Experts of a small language model.
Experts: 288 squared ReLU neurons an expert, 2 picks a token, a softmax router.
Below are experts of layer 8 (counted from 0) of a mixture-of-experts language model. Rows are named router (the router's row for the expert), down (a neuron's output weights, with its number) and show model dimensions 112-223. Each number is 500 + 25 x the weight over its row's rms, rounded and kept within 0 to 999. Numbers have three digits each.
After each expert's rows: a language model's description of what the expert responds to. This comes from a sample of Wikipedia text that the model never trained on.

# expert 35
router:523509444464501538465495509520545501520490550490541547522512481508517521455541531506502500508497505542525502456475461507509466494477505529489527480512467535506453524530522493501528489513504506474460500534483525506498534468524484483497505482502467516519510476480522503522464512542455511480510519497509492515503479515482438494493505502444
down0:537480500536481517456498518505513491506530497555528508473511488474499515465497510461512534480515507514516513510543515505518515542481511513516549489501488489527535500486496484516484500484530498491514520516530524527489458414485472547476489459481466495529504516476499511511496470496499526518505487519465487521518492501540539495522490519497
down1:483466493512491524542497545521486503501500519446483486539497503494507440502465502485502507468529477504518493516469487470501521523469543444492463525487435489459486453494527484514495481536471487501528458455488498504493487539503513542481473489514498489491500466491538496506527491486518474509507524497476496492559495517517526484488483462435
down2:511519487487496493480478469513459472500521523504495458524529537484485468540547501487508506511483475484496457504520488518512493476465491537480490493493499469497500501498511494473483513482502484492481475488504477508497553477508538433519544508495533515509486503480492479470481507470504517513458497501473513537503511507501483447535494485500
down3:497546508469480518514516537530527531471495518452504549583475515485507481445517497490517502459531513518544555503498464541482554512493478475546484552479520532511521520508535463517492515495496508476540529477529507500520515470492514498525479533467512477499500449489473500484534481475507528510507534529508522510531548495474495504458486487494
down4:554512534497471510518475502485508452505527521537498478525425539489495504485462505524546532508503532470540501501442472522484509521446513495499495514501506476460452481456541473490546492512499509468538494517497481520484526484483483510510535538472520516483518507475535439478495545546465497541515509506460523492503486527518451453485477479464
down5:463481496496524489464485412494531517493494538486508466515507507457553446521532498496529483491468470480504507516564526479530493509514522491458516511468494525543523503462534557480497536482478561452545504527524499495483486500501503540473552498425487481512526491497538485484504492490485490517451501456512509487513511499477511488458466481471
down6:520487503453511493481497532551468508478504503584496488526507520512457544455480492501521485490502494467491478560501488504497463462488494517496520530497556478501513484479516519505487531492509489507502471523522503481520479456507483569483510522486475491510464482458507541456501505495502520492433469514495506529528529547480459510462490430515
down7:531505490490505487528503484471472501508493533480500498512451491529443514504521509512502474492466528507467525468442500501498509493500480492511556507499499467482469472533516496480504530497550516521522485477514494509511492491550498528478541452494501500506518485486479527485487494479486509489544529486521507483500474501509453503524556489469
down8:483487524508511466450477523548545509509501475486528556449492480494526495495528472476507470505513482477469514488542521503505511512462467512481475461508474502528488483492458488514481506510461542479507485512523487495505470489516524528505477533469468477480500513541483506525496472526483509520504515548532534470503540462493467479486512503488
down9:476505532510496514536502470527515517487501484509447490533495512481535517507497458511496516477465484448506503507491528499489530495480483487520485487476521485535518471503480534500522499488484489508539505531503492501501495516489533493524461525523497538501473492475499496507495514534535506492490476473505483514519473495527524517505522536486
down10:491497507530490516522500510476491485436501523501501466494517537438476464498512537524486524515508488455513536500498503454473521485488517503553491486509502477474494492534496476505536480500519511486525493543489523495500521520487517454478500516505478479498485483512535464502481488492482521530520500525511482487536520464565573478522531476491
down11:441513487516537551455510506552510500476520492529485507506518458537496496509548517515460505551497482484534532519499458508517520485486502503525534493489491541530528512529460485503516524519520494477423511531496430543496513492486496492532500467519519522481514501455453517514514504514454512469519501503504484528520490456527487501526462484504
down12:479495481499480480493487493506483535490498525516509502499494540490539489507495487503541549533480483498456504524513497517503477521490497513486500493535547514527488475488466506502503528475451449510506482529503479523468465487519484491525479515473496522461460482484478508492511498512437488497484499503488508513539513455494502528496445490521
down13:526532497489487457472486480512500438490521509518501501505492540522460509501470533467541510485530474513509443523488486505471538529476534501477502524468479486518478507512497512486477484513466485487530495489501498467479483509496524539532514516529527527494519488495487483492536500499521492526476500489505514489476473463488520540444520531519
down14:483544490507492507497511509473534456474458434495528545498489488525441504524482461532474524518502478467490488522525488467528507557504543510506493487495498484482466496523510520474500472477461502489496551530501511522505475532497497484475495495514484456535522480467502478478520524498522495468496504505456523500507463460490525527535502493500
down15:457506506454496506451535533478496512496487527461523501558494494541454480559511514496503459503542477511504518483496470529477461489483480487487500461478499488512492443530490465474546490540494499505512490548492511512509521498518513479486529478519536496522486492510505517501499474477501484528516496511491524493507492509478470506515523512542
down16:521522509534495528494512492511508502477500501547504505530495520519523547530501477506473531491492492509536485489497499574515483482538424523562522497531453485526532566479490522505460488487515471508501514525520484500488591444510488471536510503472480500451505499482519487508550495534450515462487464516481516497502502492512506550515503479525
down17:545528519476461531535491502466491522520545490465457517487496525532462504478538445501518454542513490514513520528487492493467508563488493502528511527547499492527526526474513457483513491516493468473506529540500479496464479462519466473481514504504504518473517526481506467511525468447535492500513529504499508492536494513469481504469492484509
down18:491515516504489513521526498500500501487490470542493521493509504479478464446525502498540504455491460470488491521524507510524529520512496514486502493520506514513515487450495530513478475512497493532492470513493500506478500533505480509513514512470511513519522530490542466511476497529514554533468517489508464540444519493510471464549498493504
It responds to: Structural tokens starting lines or sections in articles and infoboxes, such as paragraph-ending periods, == heading markers, leading list dashes, table pipes.

# expert 57
router:547538500505486533512475535472462480532485472494475515491461503464536544488465529544465487488505476460516519472513480476493491506502466504479515538529513474513502520483471497516446456504477479540506505502509516495504534529503518488543503461528495456517542460518512490496483504491490491524478472494460512517535495519505496541530505464472
down0:513449471519532501486514493481520503571497467524499480487521506521493535481510541521503512509550481479543528490505523477499471448497493524506458476447479485464518505483500528473473508516506512499533514450509494462525527486483513508480510494553502456496489477524508510458528479497496471517508481504508513487497534484453449510485483497548
down1:477498496500480482521510475533490481496518509486467527490506521512500485477486525504550529491477469509498472537492476526509540477533472466516457520466523450511498536508467490512486504465473511521478469541517536516479483508525493507507497486458476509511468463504479466561496516444502519510516489510526530504444486499491479494507513469457
down2:500499482478445523523525526514454481517511498521572513476510502515509507472533466550562519487536505493529466509468477444501486469484501500494494514457503476493502498425498532525491506480460530478482451521485534520540493556500515452522489499466499472529505489501435509524495503535469507516462493521458522542514520496540482485479493495456
down3:484476509503557486479483490502522516480510516449487480495490481507511509504509494508494483518492489438515499447481460463515520498502490496486481517555533505507508505492502495477506553487469494494509506527533528546521473572497475539493482476511488513533473492495521518524492509502492513492505484512526468523524519489522497487488481474454
down4:473500493488472471502448503537476474527541517513479509501499522461514496507475514516513508434492505498488489522514521529478491520537482492486454511520494502527463490531494504525505510475479468519487503491516467498468476510546487526495508517524463510482451500470514459562511504485459494481511502488480517471511495514527524503507530532476
down5:537455493551492483507510510493508517520516442538496479498509472524505500518507495510501506507467528533493522494491494524509477518500482505501462504470525489495476494569452466540486489530522511481535466521498522515548488525517506524558462486442453512456496501502530527524508547556517462521513488506497495516522489514488520522496486534480
down6:478500478522547469482503536497492509498509500516519503505543507501473522550466515479453463521540469519504546489506487500463496545483502512485522498494471507496510462493505514508489517463464499462497477484510494468475496502552498492488493496479529486496484494498464515489519497467517508497475523476507502520481505504524525507485468487520
down7:496479548507516447522490476527490514509561450535489506515479501490469495481512485467537474502514491510460481463493548484497505511467487500492504473472508492484508470506479519535483449509434508500463569492510468475444488468501482517486481504520507505480490483479485501480490498513450486523530550484489537486494485489486470500489475481529
down8:489530496493481520498534494460474468478494479509544536523476507522492490502518530487552471494502503529497488484510492522515504499502500530495488481528489498473548479507538495492510552515496483467521498495464449496511511498481516492482501492501475548485466512516488457485497547524459523465471560486474494464479510525473520509516501481523
down9:487516495488474466507457491516514560468531536474522473499489496518503450475507480499520471512529515522513478478467483456489473533455519507523526519485520511492517502526491451452520509505475504518474501462511526467446536505473494512497488502467483483503483516508536465471475549511476510462492501493460484528481484488513550500493523516519
down10:492531513525508454494481557519488543526514491525517532508484488508506539476451504488512501525502482513500466500519524480504525440514491489495519525538492497514443486493505526524463501511521486453458545517501520545516469528515497496551508502519523524443481504496501520498501525501488513482491523492493524481495509464492515527527483504523
down11:524472439459512496506463512504502538494481493496506533518492507469471512508533492508525442492462479522508484513497486485478487519525521505453487495497474491475498496517512485472516543531518524502471527477508480489457528490463493481484528516481472546509486519489504501487500504511520486530524476524500497520536486466479468505501481474568
down12:493506512507519561488538515545474498539542523497494522502466502517482492491464443496497517519527495496513487536481504517488497503479460500484490495469486466470497512508545500505505486529530487472534508519488501508438485500519517512506476515492501450489484494479531466494534505496488503477545525484472554492478482528525466518530511522481
down13:452513471523510540490498468450468491502497481512484479523506521511500495511499504460456468514504480500485522485459481493529547492482475509478521503488505498540471495481501529477512483490480544482508480494494494492499506476485498506467503537506504482530469540500476485474515492525512503503518502528502499507471496506484523481535501528523
down14:490487522520530525529489485498521501510504481505524512502485479480564474493511522530442531534480456493514488545515530453500492478492490533515537516482490520482514442510526514466463459524490497460505511449520521445561526521511497520534491504492536464458534507440500519462501525508513496518502563524466537485491482502497478484493486509485
down15:486527474457535457511521528465458491463500508491497467515482505486495474501514496490486475480517507475503495507479519494515494515480496537491499541479489481528521521501538511473494517510515494470505524491493532456509463474464501513512516481445499451498512522464469520568472514518485495502525490550467506483511477507478501523555562518488
down16:485530529530535503493514508545511512482499514492476509499471541479489484517499474496537470484470500506510509513517495517485547460437497473530488520466541458449510517506524438478514537515553521553491491468536476480519529532504514489473493524477533502477476554494512517507484492475512485496515506531501518525510533503516463453482502508496
down17:471501497497481487493543500492438490481518513551519496512482514496459487497519502501518456468502532487507497473487454445523486475499521472527532537510551518493502475489540507454507516469518467499553509487547533447460474519511510546559473521516473532511499477493480502535494509522454492508505488491459482512551540508491508480507469481496
down18:520498470507517542506493478495490457455499495483522504494479495523521495492513503530467509508533530535483505495486521505468503535489500488528547478531491507532457480502529526577492532476510480490450492495474505519506505496470506494500506499545485459507568491459498525511507496472445466526528539526551519510448549475491514513512490521530
It responds to: Pipes, dashes and header abbreviations in table headers and infobox lists, such as Pld, GF, Votes, ±%, and |---|---|.

# expert 17
router:518529530504524537497447496521485472481493533472516495490497477488454517527521484498516517474509486477506475483528476542504487451464506522462506518503506497562518471488478507534533484531465552489523501541498484491461534524539448504520447501479482524504496507442515487484462468459502490468516521471475485516542484484524518493474446495528
down0:492513511471509526515500542492504510492477527467502535497481507490548526495490447533487503515467493520519553482479519482531499480546509509548497495512484487529519521472500534509516502527502512522518490473506514474504452524536488488494497492541527510508481540532485470484468536473540520525498499514500532507509495516502502479492503506472
down1:510450463489533433484475519494466515481455528523494503481465466503506512437523511451502520521492465533538477496525510488505468489516504486525550478492513543508500510498501521447508527483525539506493481550522484514467480482494482483447485530527542480513512502453500496467467486517489486548523481483496462480473531472489515505486537523543
down2:515472510454471507508519477513462491525525494508523479453486449485501563453470507574467503486480475564468501531505495483471499540470516523509475506505477528470524472537491514508527475521511517489467483491496474483532490522489489439487484524522550525477490445486537462472488481483505525492483559487499507492507520491460501448477493516475
down3:467465518499505496471487503502512475560494519514528492478494521485492488496472481491471495483489488529562512560506472474522483526485531428486478549513478496457509477494516497488523508497463522552508526512473530523482521450542528468488507461459457482492485483543494489533543508512502498498446494519480497525510445516515512512524492560474
down4:479492500504517492527495484496478542511536546495505524484502463516558501482443532458504500528507454546472511511500517486521487457500518490477495517492519517510507573458487488512497508492500490500515501469504541529510514519518518482510480519520485468552528477488556502456452489473561525520534478488503422477472470496467464532520455519493
down5:496478501487525530499492526487510476527463484511487513484547542506501524490511512474511483487520484517474542462517514482537504524508470480497531497507522458506469469522479480480506467529529441483495526503503471490491533515505512520458488489518519493489527508521490459495534452447471512508469536453504540513490518481521527486542486462526
down6:501515494571496508527493504542471511488499507470525542509498452501507516534451519528556503492522514450520521509480510517502567490496493503463492461450514516457500475529545506487472541458489521463520501479498500543485474497461501496528520528487481540522499496526504515514492524503527513515480475469482518465518491487466475503494533481518
down7:489495478492484508489553471495493463470477512476524465529523528519488515565547496514493512491496524487531478539463501488528486465473550521496510506537521548514487508544517473522484479516501494537501457483476539523503515526514523515513523520491523547504513539479529506485486513552508472519533545513501461509495491493484547519494513518522
down8:499508489497491533482505462504479464525512486516527490501505559455477503484512526519548529525474498445505493490489486516494472469479517539486509494494529497478506494492464501514475502460456432503455516507513523481483503441489508493477491478530475504485469476462489498495480513510536513506516495524493474524532508443523509500518502503531
down9:496472511496464510512532479514530517453492475502463530540544459577424468476489509492508531495517530494454456490514507477533513495479476500498553491521478530444520485503537453491458540492492449529492534523555457465499494486470519473468510534522512496490484497470535490525527484532441518487492486528488506438484505459485480469497548498507
down10:508486517520481492481444480480470513494498555424534541515511471482508507505482533481488522519502532521459500460515512457508510497526496485510468537506502461540531492512474508483500477562522487513480505557497482532469508502504513511484478469489522454479449495485524514450500498463518475484530470514518510466489507464542478528523537486522
down11:515520499493514529466478575498536489506518474495548487482490470508501487533487467508485517508515473536516524562539492479505498478489490524537509512497541519473495498536496492520516499514515496509551516556496497515507498518533561522545532533500512515523480494521500497498499493495487489550516497514521539520515503491448473495478513506495
down12:502514487481489499496513468489510542470540511537511462531476531500487520495488513468464470470467485466485551512493511460512503516499485488452469488512494480452521487465496501561529467504515508517504495555501464461535539523503461475519481548460511523466506506495500535492488517526493532512516489519515472473512504504465497472527482534540
down13:514502477513461539490551520536477497495522486461488507493496451553456481522485482465493473535495489487556470541512516488552461513492496481471484537495498483531551521492468483498530504609519493495489476550538477565520551525492474505523467490483518499493447534505486448517499503537521502513465505521483494498518518494450496479504513534484
down14:523495503532498506432481496539497486487478527477441508505460495509477517489476510534478467484496522486489471516484497506536468493486460525505488520506519471494514502483440509518490564504490528519513466479444484494475494484494498527505493539514514511497480501477498553502489508477489501544510484554509500497516504517505477523522526471529
down15:524504463490497506518511529503451521501491531490513498497534468476550520509489489540567530522483483494490496509505490536483476506496473517489481509553505478476486497487478470478478499484517516462513503543516480472490482499464512524515516478525483471481502543491500516440483513498514506469486529489462516502508528475500540515527550465510
down16:484470511485481498509484472483554503496506502517466489502501509495477543507561489478512518500512456521487513491484535497495531499502535533464491538575520540505487514530501479496491512516522523500526492504500500502496476453502471536462512509486461515531506455521547530471494490530484521477497519451485497503489499477505523513464499483529
down17:487507482513499497545486525521495512495501447518513527480501499485481487505529535437500470445500534496483534466501520500511500518518521534501469480516459494497534491507551480541524476508509529480519535493493541451503496479495526500503484499522488533464434477487497498491446478492474504483513505553501496498462549514524543440526495539553
down18:472486479518486466522515533490477446521451468501501517538492536489491472520498478474515501516490499543458529547509544482514540487517519488500492496468485517457492456528478503475521532510541483494493559492498483506485506492513496491514465487481477535513509501490473531491538477486514537476481508488488492482526503506482504477506543502516
It responds to: Digits inside quantities, decimals and percentages, plus mid-word fragments of longer words like un-mer-ited, sub-ter-ranean, 'ra're, percent.

# expert 36
router:516505511492464501501510536515506469481484513489507505520499477488470469504513451525528504496460507526497529490466493494477443493467471502497523497461529502519531465519533473511507474483499512538510478489512466498479545491506503496519464444503473519470517504522527486482465488495499460480468481487518491511480427487502455491512492480480
down0:556480459487495551489490535460471481471492504509525497502466493550484551453522533532503548503503486471494500460479489497483476546507526511533460527527501487468498515512518525534503501463482553487477537484512468472483506534477505459529440487452522486509517494521523471497506495534534484475476513524496444510536524500498515482523496459547
down1:554511517509443486509522495483462521531441554451527521459462546477488531532531532492492495504499490526492504507495488477507494548512492487469448524484491508540576549483500479508486517508509451485530517507488520508476458470495528542484492469517472498497496503494507516513518527467520483455534530509512478524505529466506472460477490532487
down2:489476519480483463504456486527521482459447483500510534497495479530470484511487514512473461495456522498528501477523511515457519512509491496478532483452460524482495497579531537526529479516481494515482507530471497489478489536498451554499507515478522520528492543492519503525480469508507513443531498484538487498497478495495465493486507522549
down3:495500509504502477512545505482517506485486509527555516486466515538497501524475488483496478498480521508408506530558472500484587526497543523492489513507535496479454461477504480509498508517548502517513467484507487489495506506472512502495509500518495512538486506521524510481512467505529516468507481487509485466469529522501518458476462461492
down4:449510475512530462471479471520489509473557482503459480476463491504559486521516477529508496490524455499511522493507501503516468491519437497525446512481449463525476515493559567495495476457492488495520475489522514482505521519512528537504507498510535506493508539472506525492558509512477478468514523509573536486518524484539487492491508512507
down5:456500508505499516507518480498485471510489480483505490474532532497492518489530540507481464543485488529498550486477450517519470530512512481486504496503559508457480478519491541474495514534502510524497519461563486480520467490504506486498479524497486482499529508516511506529458469488484531474486514530502524511500512494482484481529501534496
down6:504482518520474503498446498496524529498510523464468471481515473505519504486511512538496504530522500487495523502490456525532466483500512512517506456515502479461483494471550523493512521492476459491521469470524523456509482493491475506509522503475525526503487470461485500502506487530467475521517520535489531492523495493491467511511521513456
down7:495516485451498499512565512503483520487496509507437519518516498474542467453512452499526503530476520511483479485541531454570484525508537526489517488493521481531498491508500440515494507498541483477505525470525557497541503483487472481454532490422495511500455508544482467459510519527483473418527517499493465497535523506530458493466557517458
down8:499468512487527521484538502526464425487479504517478462492458484520525478536533506501452514521486504478499516506480436477478519506494499535507507504484521538481493537499530507484522470503479522460522505499474505442493472494545502468509483510521555553505509478492463479472501510533540454526486493527497522491534514522514510493518455482484
down9:519505516506512500523526466532474454544533545498466486487510498516539521514502502478507501530465491477494502473499491473496474497485492473470540487451464483482471465523531455513503491536513477510479538515496496482471452478495496522486460550483468528472492501478454509501464533506472490521462492542473484539494496489464451435509505501517
down10:518514507537532483507503527460526466477505516514504484492533478441524479507515449473510515506488522532500513494517510514497523506495506513489525529483477499488473540490535535472493475559487526508485510548502439471528514531539494530468519473490515532514466479495497484483494446497480463453540445506488486515489473490497527481506525480491
down11:454445483518525468473526495509504480490475512476517478510473526496501501537495532515479509548528466523462552499510482426543528476484524500511481496474515491510509495512505495493509516401503535488557555502474532452476504506505480466506494446469518522508497493470515471517471521526502501471515517496513517498529499462511505497495484528448
down12:506490537481520547494516488510481474487463472509471508498501513509475494515476520492508455451507497525458489517541521515486489532464559482483510538495508518434512463503504487478533489475498507493553503526488528516528541490505513487509539528521500536506474509519467468540500495499477530453518507478478488496501430500484471514468474492477
down13:524510495514478494475547520516457485490519529519470495537451489490510558496492470493501485502494514494469544518495479503482530522505452480461474510507491501539573495484488502478511535489459508497480521495500471494516524504518508517505462503518483506501515510507497527510470526480484476499492499491553423482511511510505514492482482490482
down14:483437512509470496467471467509526472492490521501491497519523569469494499510487520467477479507499467480453507487482507492547546521505488491508507534509508527518491521511489504524549486483484498460511485484496521443486562497528523516508473500487483496471512494458495426502505534482464489520526535563544525508529498500502479523505490489448
down15:520490475509501538526516526503554524495556468507487493446503504525490499512536459551516489493510493458538484495517524532520496471521465507466506528504481532509484482503505506549483505512543487524466490494510523528507488515516518481490486521476442519489503431497508484497507437510490470486550498527480501528518478498519526490537531493488
down16:552438481488515458485526476496505517456518521504490489517498513547526501519488492490496523508489500500504512542486455541510480474510507552518468494531457459509465499525491540455543480476510493493518549517502498512492517495507476538481528501517510497456530551501486520499478550504522490529488489516469498490527480486496548549481478521515
down17:515514501519496487536530474490457526496509510490523508529485515501559520477504479492507515523507449509514462440489485538481504535458487512501503493514494506474473475484495524464505551534504520503503529470467496471476494468479454475469505526522540510559521509526527479496510483510437475535499524511483524509547515520492543498519523479535
down18:497504502503468489477519487535534477509528490501532521507492485494513478549448475494482499496512508476440469488467495495515525530502505468480478513485513447501486488457518470515544519470517517531501507511472538472540514514479494512478498503480474463535479550511504462516512461494526520533469486454471486518506488505475474515468528505495
It responds to: Periods ending sentences or paragraphs, often before a new paragraph or == section heading, including ). and ". endings.

# expert 40
router:501469530484551499479492448468492511460536477528514495461514529530483536529533497510501538498504526556505498518512494528465515490516507473556488477472538529520512543456524478463478491501469477460529499539485506565513496491513515524505493508487496463457492537464469491432499489471481529537523468477490516502485506531491551512527529534488
down0:476552483503537487469464512505515511503548515507493468504494492531539494494490538476539492497492483505479525462506452496496516482505504540473469506515511473478508499476498506523504480473448506506540495516495452552534483466489528492521493516520521499516527539459542489469485502477525486547527490538496500503515462460495492519502577501497
down1:505504538467484508463500534476493538480522497537514499474485500465461441466475487503533469481515490506517521514442493494483481457501530508493487496537508508493493487513494489474481484494507476463468493451522465471497478508512466553529465508520484516530515532524480547486536489469459508488528476500492463476500511516503512504475510536511
down2:517525494498518503533485474502493542555514517495494490497502486477492484546530464521493494504501549460484480564499526481449518527497514536559472511484542527537495512517489484503487487501516443524483475508562488520531498537543481476497493492508491504514491495496464499471487493480509524505460503552478475510546476462479526499468477494474
down3:510505548500526481482528478523514503474487489540478516480534540509495502515517517492530495485449552478482515531513471495505549530517515509479538490511475526511457516518575516524518462495525549515473539477492533489469487493517498467488479466452517470481480511512494502513534486530505468490510492458481490486523520467469507484520493482481
down4:512508514515501512492483496466498509517480463496507555499498507514479538475499503494525553507519485525487466528496503482520493450506493493497524514505533508447524481468499473519490505476509448477441493505510509511528495551484531508501532508485513456530506480515464490488531472507500496513466462510524501473503509489498512514523544479490
down5:483518500526551527505512508535481485492509501505497488480473517542522490485529479495446545507493506492522518458485481522503521523539453468514509453499518527501514488541535527474516476489486457492481545453499467496486512514501544506507518500492504488482518538476496535511511503478513476463504494506532472455510501528479514522537503497480
down6:468491527486516550524509478513537470494468466529500483487507454491541452511506501472531483463535501523532482529490482481484517505488510542477513523468512534454541548529489454522459551549531454517478522515463457492510497484489449537521477494516511532522490488482505504533482463509502505491494533450468476495505483515522539494450504542474
down7:450492493487495456475497493489495508488553505515468506524526474476456504497525477507490502533501493525504485521536488535496496488502494526501500467491538463531475485532480501510471549499451427476487466512497524502465535509516506483484483515505510504484477506509496486494478501449478519477533522491473512490497545462457487494492490510501
down8:494510479459501511526439492495511470523526495514497492494494484487511515503480512517489483514537501480515517545534494487459489536494491520517491489501513510529523477446513526503496487511502433469488501540523481528479467482483483510491544520539492495494524513493499520517526491467514509471491456486567536499505495517519513464501509479502
down9:480473442508450440520525516437478491469466535465526520523493495522496503521525486487520454476524544473509496449491502488486533512447508504494487560482490474477494516524486519520506476508518516488419509494496516471557463522525514495454549539535512478504504494499478496565471479529501478483513462507516457505472478513498503430523516496474
down10:499446452544443527489466478482468503490484505506562490448462496470492465481519461483547485498498482527528516514446486484483516497497496500530481497481466486466474512449535523498513493522493561504470532463513456489485490494492526475484497472462469504522515449486469465533511534480486517465494442509471514527555473547539483493504526483541
down11:527482511486494500485513506497475481522560490514498526498500466540442482467487582503491511444445489513484500505504501548485481504504500475515500444510471457528470482488505539455460511507509542512538440534474500496514497498513485490493529504503501480508494485472478483513493478524507499479486486517507507494539492529484518481526499525496
down12:524481483497487502486497455513558512485538464512482512505519550567456517462512493492488434490493521520532495539466493522523512497503529530471518518529532510483496506502491497515477478486522472494509521487478474447501484500547487546470505493506529509511487502549504507458477512505495493529489495498500516499484515514502497524514548509486
down13:492489485484474499506515482512488505514514492491509477500413477499481497464474473496525521511524460493501528510514450468483530497496523504532461512469490556537487558488474495535523515510512527488461538513529498488487475469442454520522522482488488504469466498514508507542511509530517484479496469547522508508533525511490489462531505451479
down14:495512552503484540471488476495470519518498481474481480449476493508494510495482467497488468521510517489479499505449510501464516494534470501447542470497474470512493496492488461512532445490511546501541516549555482506509494479536521519484502513506489483455482520445471541520475551528480511554490499499473478466500514476519496488511493494498
down15:448479505503541500523524508513484488521505439504462457513489496458485466464522486532478513479545490512532492536473497475530545512545533535449478508483500501453478458502507488548455545512521498482535506479483479492512506491462489444475489525465454508507472506501527498487446459491506499500462536541470448506556484475503519542482506469495
down16:497463469472502505541482487514502527498476491489497481523485532478532488521486479474414492519530483488493453469507484531514504469501515557488505499465527485485492537469452525475476473488485506556508465486463496526553511509461471506487511455501529496503510539475471443468497502507502508466487484545489519489516482521484505456577499543498
down17:511531538486448487483495528527497491495471443466491550513481478524514485553473519523513541500488508491436525521530500518516493509536484476506464512471514532539514504506488523519508530504502531488513521550502488516498494504463528483502451512487497500496515470497493462478508498509506504502546499475490559480500513509482502492513457504515
down18:487537476521521503454509494515548523530470494500497469521505490487514455510479490526530501466477508481490488478522490503510523443462473483486515505538452509491523503504448506518476475538516546530441518543510510519462498524472476540514520535504465536460510511509508519485521526509512474510492549505495495476529490492546545455502507524506
It responds to: Digits of years and dates, especially first digits and decade endings, plus century, BC, AD, late, mid in historical prose.

# expert 39
router:492518506519451513478456516472506509530489531472504498470523520467497457484513528489502482474468478498510502464500453439490495523521495516461547464467534486521496502499453519501493477499490484512474510500527502501525512541501478514514518525484468524497516492538519505492478528494487561501485457496526533475504499528493493524501516482473
down0:498476477463452466463513504495471500469497493504473545482492533500514502499518498505540494492454513572474448504519504508514515509467480496509559510509483507541437483509533529493517500488511521480500470536492475501520524486504485549470493498489523493493479457486539507496491467486519494495520487527543508503526452479519504531498547470505
down1:474506492447502487554505492508492514524484479497482517536487507468478497501521511525518479528482491465495517526461495484471490494500491491506489526483492500515515516510502474527508517511479500538506539492510473477526535488504533484514503491464512487505495525496503515494526449533499483529480478480540520480485477505494500504521495497489
down2:508503475485485485501478521515504528467515513491530487488518508463503505496527527479520477494501548496491486464512477491481463539484490458491482479565487549469481497462462519523520482466477463466515520483528519474509490491498491486506487531458493507548497515482487493514478485494481536453468515486526524523485487500499462520521489481518
down3:537496572510501542562502525501516540503466488518483513487543492527478499461509505517474481494504530512527436508495509497496514507519517527513468515510469466485526556466503497501501476502525501440539501518515500458475507515500542491497534500473517498518570535534524508492509485483525458519501494501482480521535507491507478499484523530466
down4:508533532478477483520517525524506495476477502525490500541513499494494565492473532492477518443497496516476502462522509503535506498472480480545451517545478518512486522445492514503516506521502460529504477481506540505503478561497482510504524519504476455495523498466459457490546483471485506472504445467469540472517544547486543515419522515466
down5:429499497485475477468489481499501494500513495442484543514505492498525520539524504481447517490531478513456490498507523496519481553513472492493522521483510498460493523473497492514512489473527517520477471526503519559541511442510492478537502466511493498442469519521501503504503525512484490529473454475522510503525470471543512538481490538524
down6:484516539509514464487495495491497483489493506513504535507503473457498503522522504467532536493460487485479545497518500499483485501476507508536476464508521507518481499470470493548501527502523493474517446486460487499544468522493488485457523486503501501504451502481475534521476471465517515493470505469474480524508490508507503561512491491470
down7:498496514516498494455518485479535501481510467529525526527509517500519567506517539519470493496487504525481517518471466500514468450531486521528523478509477531457484512515532528497489481552500502461506525530509523501511514482459493510479495534515504532542548456479501479494543477515507528479539499473486532514464495571516473461525523539508
down8:526534499522538507482466467465476531513514478473529502490486489460493492511524500523483489553516461476471490527488507510510512537511518502502528537493494522554505508462428495462478471481511474487510483516479451523528545510497506477488539534500486499499532504512530502532510512511467544509503511540465487503517509461504476562514471507456
down9:479470485498482499487538509504539477474472469481498503475513504545493492498494504484481503514554533501501497527485486458512477491531513513503504492519503526532488498491538471460499471508512498513515499548496474493504505495539458531487475506542491509459466499513484452512529472530548550513497509522501517553476516501463490495482532464484
down10:546544511498495469467516490493500483480484505498500466434484504465502508455495501504490499492481509509478505479476507517515483491504463448508498524523489528494505492473470515527499522498497524504536517495526501553506454530482491517501520485527489481560518486503508515491465506520499506483477538480477492510494463505447553527529504514494
down11:481514488518540479520546478491512528484491498529517492494535467477480486493537500517523480507492484473507512491486505443489494501541500527454495512493496490484487470533489510499537496478481499519496558484506491503523533469461511496533510516473521498486507554502502484473478504501513501487501499477505532506476487515514479498537484529525
down12:482482477457431512508504526532549511508502488521502525531530467553490514487490509496489510448489526523508531529488451505464451540487534481515473484525476538485499481462478486495548514536531482538485449521478511528516496519550527477530477484507488457478454480522498517518512492480503483533508464483486502488476511512469487493497457510490
down13:504561519514496572472495465543471512486497466483504476509500512480472480510465479492488497515486502504544520490511542495515520461491493519546507512534518501546539567501543526477457521492526479471514497489480495511523519508463506532518471510537562470525542519469526519507516510475491515512504485483498494520522472518489509474482509493514
down14:458542518479524507540520508509527527520514518521452508487513531492473506498459487482508445484516551492513535513452518503537514521500505456477481484515505507510516481485487504495552534480477498497509504499506507479466465480513461505523497535492520495511499482529528504475477498509474517507495522500489488503520505536495512527528496510568
down15:553531492470501526529517517530506520472499559510487473517507522544509504503538498504539526547513519547532523489505493518489481532503464540474457512495431464471469494515552484537493527551505524505525513513508482507483487523531473485552495513528467455523434447523490489505492487459476487496446482498528514473472478503504521514525515507474
down16:491498507517438469520457539461516490555469544471518534534481491497461505507485506492476499481503511477447506505498500549496486466477502505462517492477485489497451457532508496446508525475513494497472549447493518475509547540503516490523473528470467558459502510476466476493504487473511518525482510493458521462497513512511521448475486505487
down17:498457476497488515476506483495491514489505485510502462466490490475506506522516535497480512539512523519480512504501491479479482495511491504455505529475508525519506479524477490532485448470468511539456466534550522444461525473512502500532526537500491508470519518529488546503486476530479483472510512526504524508459516452489497498561536469504
down18:514499475503478548493492488446463519522520498522469504511490522500533493470468475528485457497535507455550475487495480530545527512503507528488488470494525491489518537507471521552459524513508463507520483462565529526514485499468518508533514546484454498503500507460530514485456508483529460516550513476464522497534464485487547552441471489530
It responds to: Pipe separators between table cells after data such as dates, names or scores, plus semicolons and colons in lists.